Below are experts of layer 7 (counted from 0) of a mixture-of-experts language model. Rows are named router (the router's row for the expert), down (a neuron's output weights, with its number) and show model dimensions 64-127. Each number is 128 + 24 x the weight over its row's rms, rounded and kept within 0 to 255. Numbers have three digits each.
After each expert's rows: "raises" lists some tokens whose logits its average output raises strongly, later layers aside. This comes from a sample of Wikipedia text that the model never trained on.

# expert 35
router:151141109129121113135157094085137162133097113117148120115128109156116109165124139159107141116130146134142126130143088143141099120123167171089098137142196143109113123126113091197123121115111095
down0:159120109142129169136108138115138149141163154092149105090149116141140140094135140137150141112140108124121106118112083134128162129106148118107111104104096148112124109136162151175124135134136104
down1:138094112083159115114106072123106140116145153148165118152139087154138137133117144088095127125102159091110127115152173133104115123121143104143094126122113098096102155117117139122113192152128162
down2:152145108117147129149138086130127112076111110135140134116080153101138112178093119106114117124124149108129122142172152122123122129141115118176077108147133112149182117122111127089151109132125138
down3:123130120118152103170113115145105136109122125121165131099119124135162153107137152146104147154133131155137145150163105147131081086096140109090140155144122134146132088131140090096119158142129148
down4:117123120151102173142145105107141117101113112143117120105150141140088130140125164084100134105146103120130109119115136153119165142132095147117092168125123120133093123166103126159102160067116162
down5:130094143111108135141100136113121128128122164113124149152149154124153106111101121131140088140112119120128142089164150142105149146156118140092154177043107130147117126148121160121146125126106115
down6:125131140056128145079081147148151138101159117116114137127116137094187086142084168131128145121109150089116111151142170130168099121149154152119125162155102126110124134110126091157156136148139105
down7:077130122129108135123126133166091123112126128097137142174138116146118147126073160140127137107142104093105141131141142103136106100136117115135099139119146153071117154131085166138139112130137109
down8:111097134149140152137150144121119089089137131138117187146143122116124103118116111149155139090150108174127127110112127107146185106189099114141126089093132122167137155099126129137142139128125121
down9:112087142135097118121131097101088119130135136114115127110102166123097136141085111160128121128118125115089177086112124137086187155148134094130151103105136089145150120130147145108140152113129108
down10:158175159138118147110098116154117145154115147147100134103116084158105129125139113114133121082131133134158135125189126156082118069124133151128145147107174146130089111149139141133120120132167153
down11:172144126105130128118151128104108147151122116157141159124151128149166111119116139121106152141125137116151155134120150147124116139109122162090128148160129142139171206109122150142126145139095120
down12:175099111146138097121124125080109116089103128142135117121136123160098149103163103121123109161127131111150078077111124166162178155110137111155088164113150119124131099148099110110121163134113104
down13:164097134119134102118165117107107134111131117102123126172141155112142173090165112113102129168111121116144113120110110102147114115109130103143126143106124152145104115142070109065140153154169173
down14:139118144160073113086133117124165123100151135096077116092105127107099110109126136101169135130142138099121096088105149142097150106113130108085111119153035159145132171103166150132133159149135138
down15:132141133129133134099161115079096135104115155150121167090123135147099112147161136100114134143134106128147136136141106141163092154140125145122156140105167123165124176126101113136096121140110124
down16:127136147120112125061141128101136128124140166129160137166128131123189131119178124141142179144080146113082137126097105118174152157161146154151116125105092094097154138114147110150098103120113153
down17:120142152133120116152158114142095110114095149123131181143157162130098167131123116077111123129088113095168127115136134091120116133124140152135172120145138100146164092107114136106134122148100095
down18:146121132117124119079097101137122139136114128116114150121105116126147146087151122089143124094121169117077144132126104132158166114094124113151121104152103157084109131169119103154126125141136165
down19:129127128112163127177145093116156132139126143141111097115113117097140130085157112123127123116134130145157137161120142126183139153135127144106162126100117086150131133131139133130201130100112139
down20:101106140137151116152138121092152127129089116119165076145116128128129142119156093155164117132100125112142136093185115127126162157139116168141113179096132108086151155160163160151133110107098144
down21:114101122143085102160161148123125120136095156100167118134111163100144130112139154150158106180130151129112137124140099123127140130130141157177094105157132105124144133123115139093120136127117144
down22:181124105133151148106101148157095123125111152156086144117168133124100147133087112144080166165116155123108154141122164126107118165151103146150143118174153066094104099125137154154120104129105109
down23:135123133121115128109143136171107144079136113134133161143134142153143130126130150120184115161099171155148092146100149109119108148092128121135162118159153165130136141116134130147084168133100109
down24:129138146131143102133133096102108173150171115119160133110105098135174153111137096127154149110114121125084137101102115130106142075158114115104139135125095075160113142116200125107140134120131165
down25:095119055139133126104133125129140145128160121106139140157155146127185093131115111122121154130134165112112109133145117088184096130116135126122161123129069156109088099140134122142175149160115107
down26:058111112136115110134132097115127123154125168168170125155169128129072107118145119103127087075145099112101131140066145120095095151129118130131156131137169134128108127111119115158137110144145160
down27:109105147090090152142142125158154105189140115122119141128091121119082135157122145123162123123133142138114121100108168140135122117131073139120132110119108064103179126118153135157105099139128145
down28:110116113113108143164119127141131138168090176149155153125113125145189099086135131133140131115106177173105137089158118140109120123176153103144109166121139130175178072114122151136146122122123121
down29:144130145128091106143103115110124127100130111124139107134153117159141092094093137116086135172139130136105093145124129112128090131119139132166158184166134126117148112124128157092159130118137139
down30:151124135110117164122121197134104102148119112146123134159138087124149132134130133117154137130137149115111124111101076152158131140111127111112116110139152188114093167138095138112099107144178095
down31:121179128137155128125138137094118133110124110095155186120154161122145111139150145145145162151130119163123096108163104121144119126098148078119079097133083157133109128145090096121143108125153101
down32:143129110116114118122139125195094115154153100085137133126161161129120111076114151151145133118097122120111119107139163120116148100135084112087136098144102108090132137130144156151097132115056142
raises: " the", " a", ","

# expert 39
router:136121126119115136146160115144100130075124112079100114127149172141093141159137135156142145134154089202066114154112109114140140112110147131117116146122169166111130068119129119177146110131125100
down5:118145132088140110142099114124131128107139182127064117167130140083138134143149125148120089152153112149113148197125147119101153110125109152142093133161111154122136133113125118147154138119156112
down6:134158115166160055119126068150148133088152107108084081185109139129128105104157168131126162128111111139170140145139141092165142131168110116087136146078148150118120108100100145121146117135161098
down7:146080101171131149126108123138126168125085091126110173149117161092135125141121156145145127092103130099142124161113142070138134128109146145142069131116078137142109154097129115135117137170147111
down8:123107143125118099123133134125106112146166171135159117106161105132126130152128098137088127106151170160078100130151098168107115137151135107106117182113163133137135089165124130114110128081148158
down9:122159162156121089098152119129153093117133190109167087113147133132117132112170119167123168101121129160155149087110155165127089082155114115090120104114112153097129149129135108107101144113147132
down10:084170116150140102169117127143133142100114140114126069085109095110152109164120118142095098127134126108158145141102194152135122112135136102115109111143164120108140092084113112143135174151108123
down11:086200154114103100110135134125137142115132117182133104123138127123113110109119111094171173095103100108090153121128074132134125126120147180144142131117095131159106121109149162121119069153157106
down12:127084156126151093117128164112133112088119118128172109154150146138113140110211128125150130065137137149116108114124122122094111193129089158139143124123115118147062126154128131127153116122135139
down13:136100120153137118136130127126102128160169114110103102131108118159118140130093131109100095111202116142121170160129144107156101116120142153138118090080129111133121075118115132138173106130164084
down14:165135147146099134132163129119108099101151142116133155150167113139168127121128118135129163125110159144124108094123079068154147155105111138114130129152157081112144085155130097136109166114117103
down15:134108146109100129105148109170106116128175094110115098137093144143113104136136126130103133157084107178105129083103114154154115164118143103143109084164087130115110149129067155139145128116118128
down16:130168156142137176146128129118074107144134141102153183156135130136139101127112159117146138129146158142081119134107115157125146174159140149113135177130141144110148115115141124100151110134102163
down17:136103167086130072161111116151109129097129124117092140143155172158124161121109132121148169101128142098137126124151096160095082135131144162151087122162135092137165124104113138173104127127108123
down18:106153184152152091158147080128131136120123129187137142144102130163126110094115138157130125119092095108123157137140152119140136120158144108086177120146120111144126136146192134112085106142134142
down19:127134098141137118135143113136173097173119140095124137070109116113143113135121155156116110158114138160123122123129132172121120073097083034103123108113125111109139083131117109131124108107167136
down20:181145154102119145105097145148121118101082148091148122114110141114171130103120097153144132066101137123122106106128111096124143166117149117124133134143126126164116145113133130128117106152122107
down21:117143119115181163104123150110090133142111156132163143109090125122124145138155116125168144080098129117108128137126131152124175149144120124123148116097141126094156099148132179088082120167098098
down22:105141133158104140118127125154136119145110089119151078129127173141165122118124143125151098133134098091105173173142157146094150129118110120132146098120126130150139127138131062107096110169118114
down23:126164124125100096128114093068134124081131102162114118120147106166155199126129097140119144185122138097132140097116086177206163129127117140177110113140102146164159135119152154116148158124132163
down24:113108147141109099085144099087088142165140153097106122130174086124111122145104173112153086112117142146104119139118151153083121075183132164136142114134124105163106119137151112179130118108103140
down25:157084134139110155139140110104136184134112125124140126138129146160127147171113070132112092155142122140127110139123126111117170111082112125123118144101148138139087095124101177157135167079156128
down26:117134123135152139137153138143151167099153148116095100107090126130161178085122100136145178117127097156163162117121158142085129124118120138159140155113124114124127159139142143130137168142125144
down27:131144134129146130138143156118147125100156124112129160107174140121113099133103178094116142166104114108161094113096102123111155115130146114114121164115156103084140142091164106108127149101105162
down28:104102095147153134110158102126130101152147126130122113113107134141169149070123103129148129135103137100106124132161165139106098097150106175189073079089096136168139160154145149147115169134074123
down29:095100135143133103121080129148143075120136089127085141151103098155102140095127170115106172109172163160137126125141135132162117113150116123129152113117115119126129100140138144099108154157105138
down30:133081106071135149096133116100177139197115183114144172046112131122155101113130110107134138096155108107134102122154133117091120164109124109103095132150137111125170137088132081149145117140133145
down31:172153134100146126147147111141132150102167148142131113198125109125126158124109120175100141163137111152133152115195108123133197129060090130129137145134096153126116115131118146144143126161161143
down32:144159133123123084090123136157132145140114154112099081125153145092117096126093137119094120108177104100117123141135148157158104116152150122081119142118120128137112118103154159102121154097142131
down33:185142150107102167111156136120096131107128139109153134083135156152114127150138129153129117151168165156122121138108127130171125129146184146141153129139133139137142093089169131122110097089141092
down34:106093147175150147081150122098080108123143091139170159144123098180109125099132123124114136145116107149088132128131203105158158161149103140179129127130118150140153093091122127136153084162127140
down35:095139111097105122117113162142079139176108128088140117113098129110113154112103146083145101142125124180132135132126140148116089115150082102104097146115159183146131117143111119118130144132121116
down36:139156118125102152104135142149117127123122153125128134186146144104117132150139082156122191135074146125106159113123152097145182102156122158136120125119114148123096140129137123110126091131157160
down37:089152160133107146086118178129127081083135158143138142161149159126134120132128081165169146168149125119129114129107101116175142086131130131146171162105142144136145157104131154087117103173145118
raises: ".", " |", "ut", "ur", "ian", "oc"

# expert 25
router:110112104150121122159127157124128147134104106073124082176091093150150152130089156113115140152159154147136115140136116140124118104096133177126129158107117127130102104109126136145096100083164109
down5:134147120159128137154140183139107102135156121123148157173118116105076112120124127160128076153101106135126079146106148136157131118121129147119149139124131117120124129119135164125096123108157087
down6:193171120118132157100113108116180142148145127135161182073107109113125118170093168126133114129109165100117114116144100136113169115173126162110094123136158127136179151155100132104134145127121154
down7:102059152090115093072121159145099122097150135082118079133114126132118135136167180107153137078099135132128122139139142112120165105128104100140129077142145148124122143116123085152119144119108118
down8:120136175087126151059151150139125119097114102136156115153087130124108145128146138150108125118140115103094175121149108117105150178110105143146130091133135148117128156108154136150152061137102144
down9:167091131093082178130134141171137109096143138104114105147105144116143162171148133088150071153121124145154108104136106124126143131122148135133141180123139103122158157123112169103117161094153101
down10:117115127132122110103137136111132100112173194112137152134122054137161093083139107097144135097142178135122123137127118148119096123096128133148154144108098115119131080096141142109115109156098149
down11:100112137092148147105133083111121138160083135152112135135150126121147146171140088105150143105129143142139122089147106138100121111106104136169156137151159113175133143128105076130136144135137127
down12:134157143103139104142110193137091131138130140116115143145137143132116134131164119151126166084130119124116124156135123153140174163165168102102141171157170122121088092103136155142080123110128085
down13:121139119112152144091107114106148168117138091160104082070160135147121134108167136152156100139107122147145135094161116171121139109150113140154142126111143135141148179108156169132094129122130153
down14:088129113176149138126178056132150155112140112114126122163117131113136120120172145140108179107130096152113083128105166091092157152160148139104088092144119129062120114137127148149127112133152133
down15:104077142117164140158122090159157137148154117144147133172138144129126115118144080120116178144160106126199107124121125163112111104138120118149057127146162153096144115106117167156097102124146103
down16:099146084144128128133143106122145149120112118100140182101120118171157092142126096098144094120102125123132158117131116136142105107145128155145110164095163153123110125095121081149143124133131121
down17:110125105121118100100133105098120145091151118129143086132109138130170147112114124134136160146062141146111122146110101135108102168093130140132114148105102110107114117092172146122136082130128135
down18:082119118165126157090135115118100125142161174104142131184109163126155092112094086132112134107137054148153125159164129111134107099154122153094119135140120113137117129137112110112154118137148154
down19:155136107113132146116127112117093118146113129144139109122098129104061090140149149093134116109088133132111129125120109101127140131093122101170152104164143086119139124100111117122106104149149126
down20:119087108117109131123140135153119108104156114143069112140117172085150139137088141102124120137120114137158114133092090138133151114153111093156131115126118133109132047129142134154101161113132111
down21:144134137137108128159121117162137118135161138150104149131128115094117117137150127105090139082098113126136151118113110168153166146136085092137114148109141103158171154123135078118139123140147102
down22:102108138117129147164137154107143093161120157136107154134142096102119122110133116137112128082126095129153132123129127128122111119135086146071105133128101088131125121157152074147137108138114116
down23:115170140118123089153081140111166134078113096131137150119161122151113120125117104098152130163112131163115109150114146164166131173142154084094124174142137120162121092119108124175095111104173146
down24:094111113095139082125111139159149090116131088104176140134140128119150144137131118122087143102092170119122097136124137127123109125127095107130137161133127093089144093165107085100154113173121148
down25:174144133116118146099137196120158098123135147136161138127120133152119128159135094101141116109125135092138090169155116141114084119099146145108146149148122118156105121096088086142097119143135118
down26:123158095151147143116146152105119148117115138128165077148164189121104085160160145122110141146088109120114109127127100124134176128125125176136120080176137114118110155148121142138171120107163130
down27:169148169090122141148103107130118123123110129119167149070164157116113097176184154173105097150125116163117155113160135137146128131109125139089154109176142142116154129135155101100148142097132128
down28:133135082142096104142155132108156117137094132163124145135169140148136116147114108125128110138156103094102138123115127113104162125133080137163122163122122153158120117089134133125092126099079174
down29:110125143092145178108132096060143111139146110147109144112143100113145140126128144122163164128175111139116149106108132128137113121129181087168139136134135140168113171135097123123126084125124140
down30:141117131150138142141106111097126143134096122138161142055160143149152150118124108142144075106116123126142101124140112119159072093121125157162129147109123120139151137143135120088124138094134176
down31:138151097114090105128105133149162137133105191104176147142125089099145113134124108138146122132105097122180138139143115111159152126130116124122135134142128106143108096101126100117122121142148097
down32:154196157128143121085153129142175127108116125137118161120161125140118115129125165107140125153097135114102148110141094152142123133126114173126127079124136106118122188131107131121170088133129150
down33:098128113100106123117092127116126131143122122179185152154160125130166106117160114164137115171117145158142136135125125147121135181148161112097138125116166132127144144101140120124122155092130114
down34:116106110114137137120105150089122119129089085133149116128116157158117113119111155118093105108107106127103163108118142116110130129140050133158082114097175132161074106132116169121145110156104115
down35:113127135112129124120132145136103160144134112151161146096116128130119158128070097102120159121133063159124122124147155121126108128123163133174126127128128137158143122144105145136143126187139119
down36:145138137125105118166134099098138077093081142091154154121115154155134140115152124116131083143128136191174138129145144117149136111136145091127151169157122099156098099075057107142130112129081130
down37:149117141111142166168121099139163104115102145115163157103129119158105114100131150155121091147123151099163120139138112137150100124104114125148160155110149111065135160138112161122116124145106132
raises: "ing", "ed", ",", "e", " in", " "

# expert 21
router:112098123089127113144161083150128143145165131086126085132105113144154165151087140160110153126147092140100127137138071159118101117096107125101117141115128126098133131147136092128142141073147110
down5:079165131117148159129140151093142099102115165160132121127124119102169090154119152107145102139147096146116130134129142126167141117114151112096138167128099106087138109143154111144109151135131154
down6:119109117105147132157116088148156157158136136155133149128158148169138122129121155149116126156127091123127104078120142134147068109174122133129134118184150138132123114111089089118103124141120132
down7:104073125123118091122139158151137155134147083093149080166150116127113157133127134185164095122105154145149074138136120149137114080126131144125140127103141119121130116097082143098140158108142109
down8:130157121137134095099115158134115090104131121146101168121180125118138119161167131149093148156181130175092121095162153115106102117108097119079116138115137125163098147112131126123147142144121155
down9:131138123176124114130140123124133121124167101103142173153118114150124108140096132170150148136124164108140140139132073105158135120153096131190099106114146137074099142130125124106127123106144112
down10:108115104126112133149138131095092125114148092060146125147148149137118137149141140096114137141119127150130132105130156127143145132113129116103123097110084167115124110132112171134136131131091124
down11:159137125161132098160107117123123168118125126154123142069131136155101105139113094156174125126122149121096103113140094159141116126148112145139128131100176069113121154158089126109113150127087191
down12:105167174087131092129096117126118146137126146112111162113136109116160119080129148126161113155132118127130098144111116148126101126101134168148147118162118118129122122120106119121106111136126138
down13:142141131164111139118133123136124163116136128165134143142166161130094129136123102090120189116142105100117099100162139137126152158099129134132143096131121134143128138136093124120126121131074104
down14:145114097150124092132131121118090118140113153118123162143131125159126138130133109087122087140158097140101133168127140159134100065127151120121139154090101178147125117120137115138096177159109126
down15:141173147129071129144128103126155115122119152147140141150139101104126149147134142164095095127158139105131138112119136152165140127130144137064129134129121133124151130153143114148090192135129160
down16:114176124138097138101147153096111131117131120108132145119104137159106116157125157138111144128144132137113113153137102099172156099141140088111117089143162139125110130133106154103150134140128131
down17:181096122095103120115090146116158156137132109065153124138121139136105173170147151172134080166141156148136129150108102168128093068121148121133132142163154131091133145140146081160080142133125161
down18:124135118104145136141123092115149116151094145148127122107124131138124091105157096080128096123144105174113158130120127138163108101139114118085160104128115109159115117141146122121122167160131157
down19:121086121123125075159113117130085131101128111100131091125124113107127134122164105116142142117126168111154143113126143142133068164116108155132112155121142141185140158099129168080172084141155148
down20:131145165148137129140125144113099114100075112113141106113108135116094131133136171174121117118136143118114155161140128139137128180122135095106135159138133124117099140151127088099072073116094148
down21:095103146106117164100117159120128131120092164138145119084150139091179119103133094136121170114164073129102116144120163104127121121149171138141136062164139089158137123134154133119110142134115118
down22:139123142148169159153122097101100107163146147160144119139122093114078112115084146129133111116132132142134130117127164101136100123142131131140110163120167111136119143135121124098145112137145142
down23:134121131113101071162146120138116130160118129129134126134159101113170141132088116083179120100123142147179139095144136134150115117134126142128142162107114079099145109110122112119158147129126116
down24:128107151141145165163148094118138144138159124154135157102141110081117089117116137135111141139094140099154151103135117159112148151126132123096160156173130129144151142106158075084084136140135124
down25:149128126135092096121170158191150152107155105105157130141112121107121162135112171147134120120110122118149118106108111114133149149120127173150137161075148187125174149133074134116127119148127097
down26:124163122087114192139136119121170142160135146116156136084089101154163120148157132149139087077115142120093174109095104128148128139136101140158161150132127165135111161170127120098097159164108140
down27:148088149165114121142128150133062109151133128125140077159138117129149163157099094123155145136136139122100074100157116085109118109107136129131108126152138116110133078160123151092101131135106140
down28:128078163147124174122125129145068105105103124125114084163116114110120155104098064134140159115105171120149127120127121092135098138125149104169094092100110137136114127123151142126146086115157181
down29:152082129097169167118151122132097102106146109144123120085137109142128099051131110109094169119126162092114133124117174080135082190110131135142075093152128150126137162109137123130122105130117159
down30:148169118110158092133093112112120132158093166133135096132163144103141123093162156121111141136137084140122150127141113172125137143104147118135149131153160092147137114132076103112123128136137135
down31:119110094106152139121132138096134122129084135125100123155108143126109105129156120119157129165088119157120136127132129128135157148105125122123152113134107103139158155150159160150115105094145126
down32:125144168109137111138132105146165107134161097119145157094103116149135115116099172153141073127122081124106103126141127147132140163161113134158136157154123106117129115093124118117142136094071102
down33:114110155164138140084192138081099078133152124136096161135089134134136117138087108156179138132120118141088132143141116102121087114114154122119123132056135144131154143101158134141114169121122132
down34:076081099121104160156103105107124175137151128131083114157140147132105128150142139097106153109104077094160155119128164144125127153124153110133172111101129119152126136112137105170141123139122140
down35:118157093115146118120099145163158121157175150140108196112158143155127122092142156174168076132146108127150132134085104133127121128173133104139151122137134133130148143127089102150111154110127131
down36:099150142130099106146141125126142127124128148189105135164119143112110106083137143113131107127144066080153133147086162131161162145108137112135194081135079133104137135123161157130116164113091121
down37:130125098119124138140141121068089103154128135127135112087138160144142132138115120103155146131138153130093130124156148133128157121153130119161121133141130110112099081142121156142151100139117125
raises: " and", " in", " as", ",", " on", " to"

# expert 9
router:120096150110134173162113092132123155093137127105093122106160144117137136097142115153114148138118144155147085159139087106140109114118162160121097169127137146116139139120129115128156122105130130
down0:125131118143145161148149109116148104122105121133083115081143149111100089122140145147127089132126110107166104138136111112133128134122116125084117088147106151168180112172140114152079102151144141
down1:102099129132156101169126135084166139086100173146163118133117102147122110121156085133146123142131155119134108138091144096171126131115105126098200131125131110106131074124164117124159127137130132
down2:145103136155121123158126114105140176192112148131124135117155176082154143127154126144160117093144102102146144100127141092081122150117099145137147104112155149117131128124110154116134092113125128
down3:085119091105121109121141130156125168142151134102120081121102134116139145141148088083163124156119162129118145133106141126157157142143128101127170142108124183107085089112120142134128111117130143
down4:115110158131151154137079139130146138168165083137131129135075122147156087106137114186105118162168113136103109127131099142128108118111120146124166128143106124096129106154105137108097146126110094
down5:103123099144097127143100118161097115143111103123130110128139119102105157135150185101148143115146152145130143116071161126161140157123121134117114154092098128149144110123117149097115142099126139
down6:123074154104123125114132104126134094123122136173133146106129129129118087127120150159147148130127144112125092156107123186112128119154185101127143167149095109169114108148100124137076093173113120
down7:137092128123159140143156130101073097188116104105144139120097155092156102160127155173129118141151130123138088145092158095151136158140133108145084094094114162162127117154136159138127143139111161
down8:117130062149135159110128133142108121129131121106146055117140143118139148119130129129131092128126091136142140100073153151129130143128105113109158095123134094126111127143137141108114133154110135
down9:147160130129104147104149136092112123134103116133113203142139166145170115144148115108128183136090146116115134086128117155131119136126109152105104114119155117145130158117146106136122128120133126
down10:133116130093132201145121126139119108127118108124170122134101129124153151131139068175108096125125059130124171107160157136205114124141137129140105123128129157162141133124079113110190125149145131
down11:150119143170120123174140150150160145119089123139109092156116100123119119139090146131112172155141143126125110148095129136097088116117150123152153123152130139140150131119136095128120132137119123
down12:083136081183113120100115121147142087097128135107106107162103121145125140096131056126144121148121131133136155136102152100110174121088144104148133138113139147154144118095166158154116113135159129
down13:136139151135101120111159140105139126093151111100129112180091137119117142082114103165108157140130117119137101154183114130140152142114137141125111144112124120113121178093157130114107110115125170
down14:104092158121145122183117102135153145168112165129147117118143186156121133147160097145087144104129095134142093120086145143115146180171096158142125118120145125160098110126141164139103129151135115
down15:172135118136169117126131106136052116065150127099143108155152144128158136122123114121108120135166114143100140155160158122122163118144188087096114077106176141137101122111102116138107129102115101
down16:140157134108131163112162128149134111201087113141115124176093141127115128095108125114115117148141121144168135127111125118106155100108099149109099160128163104127130104144134096041078120154155119
down17:101153150161120101131165137160091108153123089172147122139119121134089174073138066143128160127170136142098144141102119113137153129139102103106118149096137136133129115092105118099122128151095152
down18:154121131121167138117117113118122117119143164157107114114132087112129117113140088101099113147111129146152134087175156114133141148133113147111189087146127149114090101125133157159116105128169141
down19:121167112120144099149086141159165115159136124111120121166106095111149134139124144166105125141139102118102107143139143139097125147142156142169127102117136087126135131097141108162124121108118154
down20:115138140131162133131123127144137107088121109095083134122101134135095141109133137114148148113139115144140118140134049137096115155136159123110130112095129101149127181110113152130168126180132160
down21:113099174114127123128148114115136123162083133103147135110132118135102158125116121117186133096154128153159112131137160135089104147110127120165104114134165125116140162105130088198123129109141157
down22:102090165150105131180114104134127141121131136125159089144107154113149134148137128161149133144124119108103100149083144065141086133075154123170111098129139130185147156119144126113137104133101155
down23:116115099142148157111113124123098153132140112145193173157152091107152163110152115129106147128130137137137088104071144090118115115136171149106085093134182148140112148123109170125125121110130123
down24:115114133124129127138124119154171161115159157154102145094115126159119145152103111076130103105137085146123148129137131114128107168116123149147123144187104116083153175141146131152121151117109066
down25:118134130134139148130101167114130109099175156106179192093178139111143153186105176159157073130116138118137145129114164123104101139144133118160127099137109116158151091129125141116164146141129130
down26:120131132076149175130108109096149121124124160142131139107111136139160142136146122126127081144146126117111148125139117152125109118168102112153121138134116154120097107153092093185157149134170153
down27:085097139087114137151128120145156131136133115124140087084140133095100132147104159129114074111086096131113138092116135183128122114152134108125146127125128128137170141137094173122126151119101123
down28:108151129134105137141103123146119161140140111185161187095153108124105129118105094159157098138119112085084141139124137122149114127112080113158147121147117154159120118156158177109146144076141142
down29:091147147146139100144162154153108159097104104072109095143144133101190146107136141132128142111123150116148082141137131117130109139120105114130146097146097159123139167093124103159141076152146157
down30:074120168170145171150094152176125133143108139107104157116161126125126107149118143156122128114134099139147125134098093131141128121116102146123176164133174097151162150157173097123127135133112154
down31:169142105127143099119142118104060167107093150115131134106150104129163128138103078132137144115131107125119141135171188142137141145123140169150134131143154140154065125108173145113152140134086140
down32:144134089157109130096163170104141105130143126171104128114117092169125134136115157088091132099141129148147118140137113177115106106125118140102147108112129087124067143134128123178118143162106106
raises: ",", " of", " in", " with", ".", " as"

# expert 30
router:133139087159126151134147089089061121142149148126108129127141141112139142146087124107077153159086126143129152183154133116120090088140150178141119122137174128120085129120166110168152176152112110
down0:197079090100138141082123142103102130127132151148129140096121096101133099131133165112138142191100115166111185150114136107139160069119144122150130151146110102121106104139133133139111117137136136
down1:141137090083107112102141132128113134110122107113126147121167116118098173086157108121157147158086084116115164096116107126147127140161120133184166159137122128096136150103043162150136098149124128
down2:112155100098175169143151126107118132155130146130167141136154105105103095138123123146142112126138125118100138099127119113133140114144119127112106107140114090184107156108166128086128156110113125
down3:104120148118111120118139122157130158137122146096144115150168180115169114131140088151131137092133109134114149086122104149082094115137160123131098114148143162091126125149132128136092042149110077
down4:124142128148130176115079161128123154145175074089154112144114105107140106137133111126155121124113124155145132102141169127093110126167116163152130131110106071116115115125092133099156134118111158
down5:139129139139138123140117092127168124127106123166156152108144116162133110095120130139091132138119159108150120085112122165098120149114143145113128058144118119136124109071158074109117169143159111
down6:140138146134152121135113128131150135148147130102073120119113097124103129134082131110130126112118096164122096125109099116138129144136078160122131168115125173152135118141144173125168157075138150
down7:191129159159091111080103133143098139124135106163134124137129141123161147123126134144124121105100123110157147135123148131118095147128139105148126120161135188133122156107114147129112083150131129
down8:109118106136083142130138140135140128165096133127142116127132150088105160088138099172112122174145086123126151119157098132118121149087159123128160136103095133127136175136135114083087142109168126
down9:112134086123174164082141152115106144162155104118153153150074115152081104104104106108127116133129118149126114107161145152088155090115135113161087128137144128123147132130144123132102118059126125
down10:103121111123163152126146147143123184110141142116128156133117119152127102121136118150131120116129113185152150097119092162109165147132104125162147113114096113061174093117111123126153113142149112
down11:111115146131133110120104064135145139118128138126124118154105145135114116060139083125142162141155121104127099137117149109093106135118148106113112139139133118101116136121182071110111087136189111
down12:101125111146106103086167133110133089121139104129161138127118133112140159105099159130129105129165116162101181131068150158100147170153145142145167094149135107116081164134143125164134142103118128
down13:137125189118130164141151125150127129076128114119124135139121126064138135181088106180144142143170155170136134145124110105153136115150152092119109101117136157107096140171137145140106158138125131
down14:133130097139138119065124115097099121117114132128135124179130111124130146154105140104097110140106143089126124130121142122140141132140169139106132119105169130144075127155118121146147081137117156
down15:138138108138162117100106129156134156168117140111130148082156081121152085079143129127113137140159148149170164137158141131079123153135129119096128090155132117126117159144151080111161164149128127
down16:170101099108123129117171145138096125134148117134109090121138124117160135132131138113113119082128102116116183111126132174141128065124135102118150149168131134136105158101098138115158131090159129
down17:135110102125181137111080089164112091087115119135140132118147133117168135106138148129129170105068143098100104140095105145147108150137082148130106112131090113128135143137114104121128113109162169
down18:129079119137121143145087108119156142127158135143150106118112101162118091129084142186139088096142136130122126137139181135126142138153134129187139149127069125122149123123131103120104132157098115
down19:114176148122159123172100109078150131149130151101135111124103115099090105122134104196105130137118149148110131079153115119118147145140172130143133091077113105106154099109127124104137154134109136
down20:142110140151150117130169137117081136162142100090097131174123127112114077117169122118152095150140174175156148136122129139117108125158105130128121108138162150098135100131135130122141146154139142
down21:151146145140102160133131111146114117131162098115145133075120093104105123127136157167132094115101092125112150155095158154161127125155130132140132157129136123133128110092101078111150154143128108
down22:135117141153108122162136128148154103126162104155153200122103142087110126116090109103116136120162111157154115146121116091183142085153131146111109077085159096092150186145152114135116142128125099
down23:077132168127094150085153118127129124129056114081156147106158128092135142138186127172168084135154113161126135129165132142150131124190120121120143125129132125097167112121143098157139117137146134
down24:137101123105119178096143141136123124110149144137104156141138161115137134109145070163126124131119110106116152143140109148142136156102096162120125114134121095131110121132106147131145149135150098
down25:134144134178134102140143108111127114152119120143138146114138127136136179118176142122124161099105154160118094115137076077107135111102107129111137102106077097188105136114139139114148116117140117
down26:152156119182165118145125108111107112137126130114152151120107127114134164141106147138104111141156120130156114106140111109131166143103181105110123116112104134128129115111146104121105181118111101
down27:126119094142124137142104095101171155084078142130138100128118153114141161148140141107105151158156128139099086117134118107122147112105183115131141154100069134165100081102158135148090084111113134
down28:148138112128120124123139099116105136122109173158112142119128134104142134125160106084117082116150125121114130146107109128072116140124113123140125107114084093148144128063171137122128146098146123
down29:100151139121079146094128113149151108169133150172133178090120090156165119123072136161114123118129107123160130110160120144082121152133064143133152140133122122132144118131138109146121151159101124
down30:121107111170103112191086122141100099132127080167149131081112150146125142138106144097162126153143129084132133145096135132110137154120126093103118087112134112141148145091166088118086141169138091
down31:109123123141145150105158152119073136141095150099115153166144130162142089165118139096172134104085178130091142074113124158146138100164117131167158134120152133070134138122142151125126118113140167
down32:116118126115148132105086113101164151129135135123077119117090168107118124099136135109105098127139152106119116152118139127122107159130150113130102102138141089123158151105179176087129136155127129
raises: " s", " f", " "